From a checkpoint of a small mixture-of-experts model trained on Wikipedia.
Training: 279M tokens, 4250 steps.
Below are experts of layer 7 (counted from 0) of a mixture-of-experts language model. Rows are named router (the router's row for the expert), gate (a neuron's input weights, with its number), up (a neuron's input weights, with its number) and show model dimensions 128-191. Each number is 500 + 25 x the weight over its row's rms, rounded and kept within 0 to 999. Numbers have three digits each.
After each expert's rows: "gets" lists some tokens that make up at least twice as much of what it gets as of all text. This comes from a sample of Wikipedia text that the model never trained on. Tokens count by the router's weight.

# expert 14
router:485545545480541509491528532537491466482510506484495490515479531487505464508530518479480521504459521506518517528524472454537504469473476512507487476520463552492477496517520469515518479490466497
gate1:474528494523526530481506509529545481495487514523471506499505502498519517514459471525448473501459524493442467500521476495482524444510476514503494511498526479472527452480528520522486464528451465
up1:516504474513491473529493461485430546479477511477500518496522499504474545493500470468515503507534496503518517483475516473504515525477507508512482476491447521536475538552543497464484508513530502
gate2:509493501483483508523506516482473503544489471511501499477510475481506510498501519498476543507503486474513457541527518497477476515500483500520453527521520471539522459550483527506516536480493470
up2:518509502527487513486471513513485504497522445484474513488505528509479514450540501482492515505502461495554485494519498454466482525452528523494496517523549457524504541523477516476545514492480511
gate3:514477484540524554477491466488471458483450491463500456471514510490525484505469501520511456468488492490505486540481494498495485492506515478513510488521511487500535509489485496513522541492526491
up3:489496526499491555521511462529462488442479519482474515518556565534536510522496476525493491504507469494469517504539502509485516509485518522505538484487497517505542501509536513473509514517506529
gate4:477544488493523481552491499502502535503503494478547476456503501494524515470523475497521508483512470491485503547466527463510493502486471565500551523467494527493550514462481498518533514475466515
up4:491521467515527497522539475488512492457513520511470514522470476500500479521497548501510502487518477487531493511517540562449515508522483476535470516473466494499500485558449504506499501514496503
gate5:510520509464543457506464547499487506488467500473487499508485511487529508500469499518480484488484518482506461514501482472517527454481484516526547526484533494519544492523483495528557502518534447
up5:489500521489525535498457515508514536499505499518505530469505473492477511461497468497511492513467532532482490479480478463515563503520476501537539504495484495497534513552510467511523499465524507
gate6:516499496485459474545487439508552540542468461544511490524495472481504513474465471477519496471493485531504520484500501473480475467511510508513472508503533492520497502526475499515528517466480501
up6:491512502478483543475468493526492492485494524496537491506478467493486509513535512515532491455514478501492506499500552503476516486516486441503462511473520503520502505495501463484501497495528489
gets: " c", " M", " m", " B", " p", " b"

# expert 3
router:499539470469474469435496421527482477525513538547494512494510456487550492511539518550535497549497469523509555480477475501497514489482450461541484488501504486453525518464495471458489499493466538
gate7:559542503491511478476475436537450507522519511513530494512502455471495489481489511493455501527561533473482547497496510499523541488526509497513528534486501496499561507504496490484493503521442515
up7:501520515500511494526431487497489480492503513487458519483509499476484510544483502475526530488535523474469449502498499507524476524509515502489494540513540500480508485450503485513566469504474503
gate8:504497495505490538538468470512499516483523424511484488469509508510536481486517514514495536521507458531520534501461511503480479501489510473503477545532497531459493492458494529488487515494522528
up8:515525478463481515434498522477456522524518514495501483545477511500486476556486509521506506505492478490500465499528481496477531524475496483530482508504479489582455486543504489479505496509490514
gate9:539495467496504508472530501506523493542478498517496484508491469496522483493501542504539479502512498498517521508516473473494472467472481467495483461475488515537507503483456537504514466529490446
up9:461488491522500506495503524511521476485549520471496525514443527549519512481492527440500527512470498507508502538512517522501501490527469482499499508527473506472494474490515523492532518518510524
gate10:468527467548481477479461518518531552516501502512465520509526514459517520551544464448513427569517580518505497513474500504507497476475520484511487485500487486522536476460514488476504515518483488
up10:497473527555468509527482479445501496488497515513486507477456482538498483493519504505472507457469512479522523518469501490514516491509527442541493522536494465473526498475483462490528513503476504
gate11:474527499477505503514538494526476460488490514502524492490528476485488470512527482527519505531482484504493508487505550458530498457515467506513489500496511488515492544521497471546501513497491519
up11:538501522481481495452535562510535489509488515520502467535515496500501495459502480459461500449500532492509474494512483442519519495516523487509515505520493465467495457519491477504467506525494528
gate12:480521540495478480493497479506505511469486498519515504531478496501495538538532468517536545507541490540482465500492521488508530496522463479526485488521449518494498518495493517444455524546532531
up12:499494498495502549489514479493473428458484512495500465535513450528539520485538493525496533516504493525498555503532501503493521479471474510569524491487493535476483526530517483455497524546522523
gets: ".", "\n\n", "==", "===", "\n", ")."

# expert 10
router:497477548484464492473471525454503516512512486523486532510475497484492509503489465474527498474483510552469502496504471507511459528472477518502511492504529496444496455513508495469479491484481458
gate1:505519507450499505513503530484515498512506533485498481480536510488527496490474466509490456498498458487454504477510506508540475510504499533527539508522518515472493477523482469525472521498517480
up1:490509500490498505527542559506459516520505506532523538486524493489488485491476489495465516479519479515477498516496514501526480501445539516549448494492558483461559486466479521484518527447540497
gate2:519498510485528498434531480474537523477456548491501495533493510528485534526533494482530469524498481522503533502458492499459499511493520498530498537486518485504500531477513507499513500530477501
up2:486493467458495499507481508472498539514473485519491511502478464542488550482491463485494467496490542537491494534487474538549482553451490506491458535479468510545483486457527528500496513495492497
gate3:490500484470509500472424477510515462504525488526506524465527472449494481524479478519485468518502486483469494543526489519488516509489526529514520501475495497534499501531498507523492521518458483
up3:516531523490507534525447484483519491473566547480483530513476490495521516484545523514475495489490493504461519539488479494517520529548495522497471453499479516479546476490499479511483489512501500
gate4:478501504487508499536485504493461495504513469543476482525476499516485510496500484487516477477535477559499523479492508470482516537488507557522503487505538490499501498504466508502500456482464510
up4:521518477454537487467497441484466501466508505534489462480494492492485467504484536519487492505523550477509514524477484481509519493494481558490533511491486480498482529525483528505519465504485538
gate5:519487466488506470485490506491469491481507483464499504545512519509478514537541505483509523543524463489507486464523465482496494519461510488533476433456496480499552519515469519502499520508478509
up5:512491546492520541551567509503528513572462496476504517486522501508487506515549533539515523496539493505553493520495486519478489497480502468502495524484500508505482497508511512540532494480452525
gate6:507497488541524459501461503527515533503535511514478468482505484476523484450536468479491483459486506502501505482476517483532452511499496500492524499527488511477510433479464462504483501491502478
up6:525496505554516503541541495447486512482487513521478483512475506502492487509490525479541488493467502491499488465486541505491487490540549519530523496489522482472502467500446527464450475488525453
gets: "-", "|", "\n", ":", " |", " of"

# expert 12
router:528492484508488505552545437504488514510492466532490534506478476479489523515496488537502554492513532508476486512486497530467542476533534521519416470518480511494522534507525484480492512523556474
gate1:489527512546495488512555477526510509522479502517493569487515472506479473493497500512449495472506486527512491531462507505512507491519500523504507475469517529549498533483485481494521497494528506
up1:534480489502508511480485515476522529478523475473521461516494503475483509500515508481497508522445517462497486482512493492546460510485502493509509497480508490453492477489486469474459521481472540
gate2:498469495451500493476513532551500508513501483511487521485510530486497512579476514514455532527521510473505485503460462467486502510477505521505497500524492534492506486521550490500502503504502506
up2:488524492506475513471507467483453519503503494479513549501517479477495478504541462534459515517532470521476488473514505476540478498478481508585466485532494494508458493530466509485480532507483456
gate3:498498505545498485493526469499460481514470492553486527490504528508451467476516537520509487522474510441487519482460483507492458523489512517496494535521486525496527463482493463497486512505484487
up3:527550518496492500489490478505516475505493520480511499536517487437538478502507524501521507507478499470494498515518499504532512468532460503502491543498497466501505473482523493484504527511497523
gate4:444493486486509535513486533452483535504509496514498502488507469540486524563466477507497465470496500478505487440466558521461509472486532525463462448506502520477500503489494526527487499502501485
up4:514506474484527478487472505473498525457464481465538494486453458506534458500537516475492491532539479551508490486521522498554478514469543519485480473467503490492452495494515453540480498500527496
gate5:486501539505476480500504453475514456475490470490506454528490439468555479496493479528466480494511491488524449487513458503515478497499517516498473554493472465512513513563504521512480453514515516
up5:484474509473550532447476529541484494525500517508529529483501534495504471521498493491528518448506515522475549490530511485505491518478512492515524473525516520492484484472525472535511585508467478
gate6:449540494488500520498512486504492503442535448492490507474513489533455502504492483498481490499495532536510466500477517535470490516532506536511457462484490511486505508516498483541466499510475490
up6:510484422519506504527564486466466516505531452514483471499464495520464461517476476482492503451508493468471503482463507507476489515542530517486460501484505497477507502525496522516491490481494484
gets: " the", " to", " and", " was", " of", " a"

# expert 11
router:476501497484501528508480493491536514515477466478469500449551491505457500471550487510485476493543514488497525521477541496486474512523503506476522509430529484488473475447454484512505463511478449
gate7:554488476437504461453502521476515517565552488512466541501515499549496517512494494507493496469520474458507549502514495448506525462493481487487442511510525498473489489494505476497486519511495510
up7:495466505534465472502507469495438497461454518497485462523522522496486512470514497497520524483500521523507509497544492472508489498490497512524498459532505468521492510461496493467533516524519442
gate8:541501499473543537494476490510518531469489500533468513491549520442519517509565502473482499502517458479485458481476501505470492492511488542483521536500504472532487530502489477482470473460512512
up8:568485530466510506532503508505525503482501506463492527549496510515541511495513507485503534495502489484483457503500532498513492508519458509502508513473520501504511486496478476507476546529484466
gate9:495532457508489520516551504466511514495513489511509513476567516479510513462495501559491533506470496473492464502484546492509487533502494467508469546450484487523487531501487515507531483505482457
up9:469522483477475528529533440508507467513477510500530496538545539459506492500470530485488553508521539485501476504543506465490464526536475500481506531464514497493540456490513480482508509507485476
gate10:496538483520464545512400494493522478521471518507500551485518526506508503487462506523486485483507468490516544502515477521517488474475472468457493509487502526490496488490479462508485536493496481
up10:505468523519512486519553506514497469498520500510488523532480500482510518520509471440502486488500490518479420475515533482475535495484485514535515470549520469485501526507505527499477470471526484
gate11:485523480489487521498448502499516511504511485537479501529521530494518517503495486501485480546498540527519454510484486525472544493545483493531467474482511498536555499465539508536497521537476472
up11:506483506517538504459457542515467498503491517523480548485532519523497520468491526546479516516466547517529506515485484510474526475539502560521484467488455499533497485479508460518492493537476485
gate12:528532527514474483532493465501523509510522523537499492431525481545534498529540520479470478501503536508469518523472534522469520497473474500503480508481514490464491485478489486529498440491447496
up12:572513499516511505518472463469477485504531496529497497487497530484522488545497556499499457477488484460472477504496511510467524516512473456539500520482493520468440511431521490541521543513491533
gets: "\n", " |", "2", ")", "\n\n", " |  |"

# expert 5
router:514478482503521469513524516497489497568496561480521531503476526515495476514441475474528478521466535452537517502501480509496517496517524502533532515512500445458502411498487491476516523483528592
gate1:481502525500481536526504474501506465520521530556508500489438489510544465513487519470486464496473521523516500486507482523484530478512450515501493513505482524508522465520509514450540475488505519
up1:505493452495491478494481474541493491493483476516523485554488515512484507505504485508481516503489475487490439501488487497477470510570527529519538517496546476501521520504488505588535507473491502
gate2:540501521505506492511485483492558537436505478462509480531487540482465490495480457527531495492493463485516486488513558505476469501555510522550510518558498497502495492497505537546452528513544478
up2:500511505511522529506536530522512511520506508503519530448505503510489482507510505525467473495517488525487495490545484504463544521455500483480491574500507513533443461508480477514501489489529488
gate3:464529511468520483483519494511503462461519537473504515539504462483454478482447504467460491481483481476499474515462491477479495545544534512485507556518454472514482473512507465505520532506531499
up3:478482520517501511501511493500499489529494522461500515483480472483465510510500485459500505452473506508537517479482478506529498553519507466520505538507453518484481472470487489506522467518482518
gate4:447462535512561474498488531472516542522513544502510478488485545500497490499481474524499490552536433500483522556505499499517534467503485524507484490508478524476514467504485485512525461517502547
up4:539481486474490465505486451503482447549496467479543528534500509482516468476497504526489498501530450485513448494494506505507523536483506504550519542478520489473467472459496491540504525501504514
gate5:492495506471444508497527482531454477556488483504503486539502509510492448488479500444523522474471532485502470507465505519506488482503521529490522543488473496506496519480482481478498476461471506
up5:517523475516516513503505519468476496524474510489459469489521485489499475466522503507549465486498500499530532546523509497479474496489525524531501489473448508515519494482446525486482487516453518
gate6:477486521502440483458488513500520527489495501451532479502500428485505497502490503505482459446513434485493487505516509519497549503490503502483529494507475495539494499485455495514505517477517490
up6:533505529506514481524537491532494506505445464491482519510456496483500502494488526508555490494473486533512508507524493551524518475520483451526446483472489466544502508489492513487480511535581480
gets: ",", " |", ":", " and", "|", " of"

# expert 1
router:467498493525477523516496489505478482489507488516510476549514483489508486485490479476508530503496476497522437499466537501519552495530496503501529477518489519500552499453539524538489469510517468
gate7:447518470536518471522501534495529507488503523475482556537511455477524488506477491527482529511566519482512514482513481468481445446498463569543480534513481511511502504514483477545508518521499496
up7:526531526480477503497496485528482454570508480532496474485456528526468517503477476478484475516525442492457506489474497537500540548494510475476527495428526472488515500497532538462480512502540491
gate8:497489502472520438533530455472492508494540498535536500518471510499491505528469525486485546444473477499517487510513495469543522485497482538471508454568488512476487489533512514536502476482531515
up8:471564514532468526531502517445481503470511487518514461477478468495461513488482501490502471497514519530483496446486530533518505490538495471537538504436541522507532519468452487552442509525548485
gate9:492473524468511543500509536486528515502471497513442531506459480432563475487502488512525514550512496513499514497503466514520473521489491511469533462513508477466499502470496519476543466504492454
up9:531518489536546492517486512480505482496445523526524517467493502451522515514511505529539499495509523504509496482497509482500467549502504490458523517483561472484493529445489511487509467533499514
gate10:489505486541517510517456505508505521426486491510489521521524496469446536520494485503500477504528474545499503538508525513503487477558505522537529496505542508480532452510524462485519556531550456
up10:485491509514496513492507504471490515458543498481495509475506496481434513506541476535505497541539491549461494523499517531506482464501481480508513539504531485498505483486505489448515526511507473
gate11:458480493535480498491470506511459468522537479465549473506471501491477478500513488492545482520572433522507525495505549483527516502494497456496493533488500506537466455485503527516524540512526528
up11:528484549510459422522487526476488565487490533500531516518542518481485512533477491485487551474496515502488483520515456488515534496486483506518491459548509521481499473495498513493469500485511472
gate12:494520527455503546503536523467530505511462531522493432509479515479502495500522491477494512509496507496527497506520509507514471464497464527522506499493501499530461480524495520506473525488458508
up12:487504457477520534500515558530492482476499526535492487516492493489466506514506506482482520501512511509517487494521551496467514474534463519467483524496490496513509541459494534550498461486490541
gets: " | ", "1", "2", " ", ", ", " ("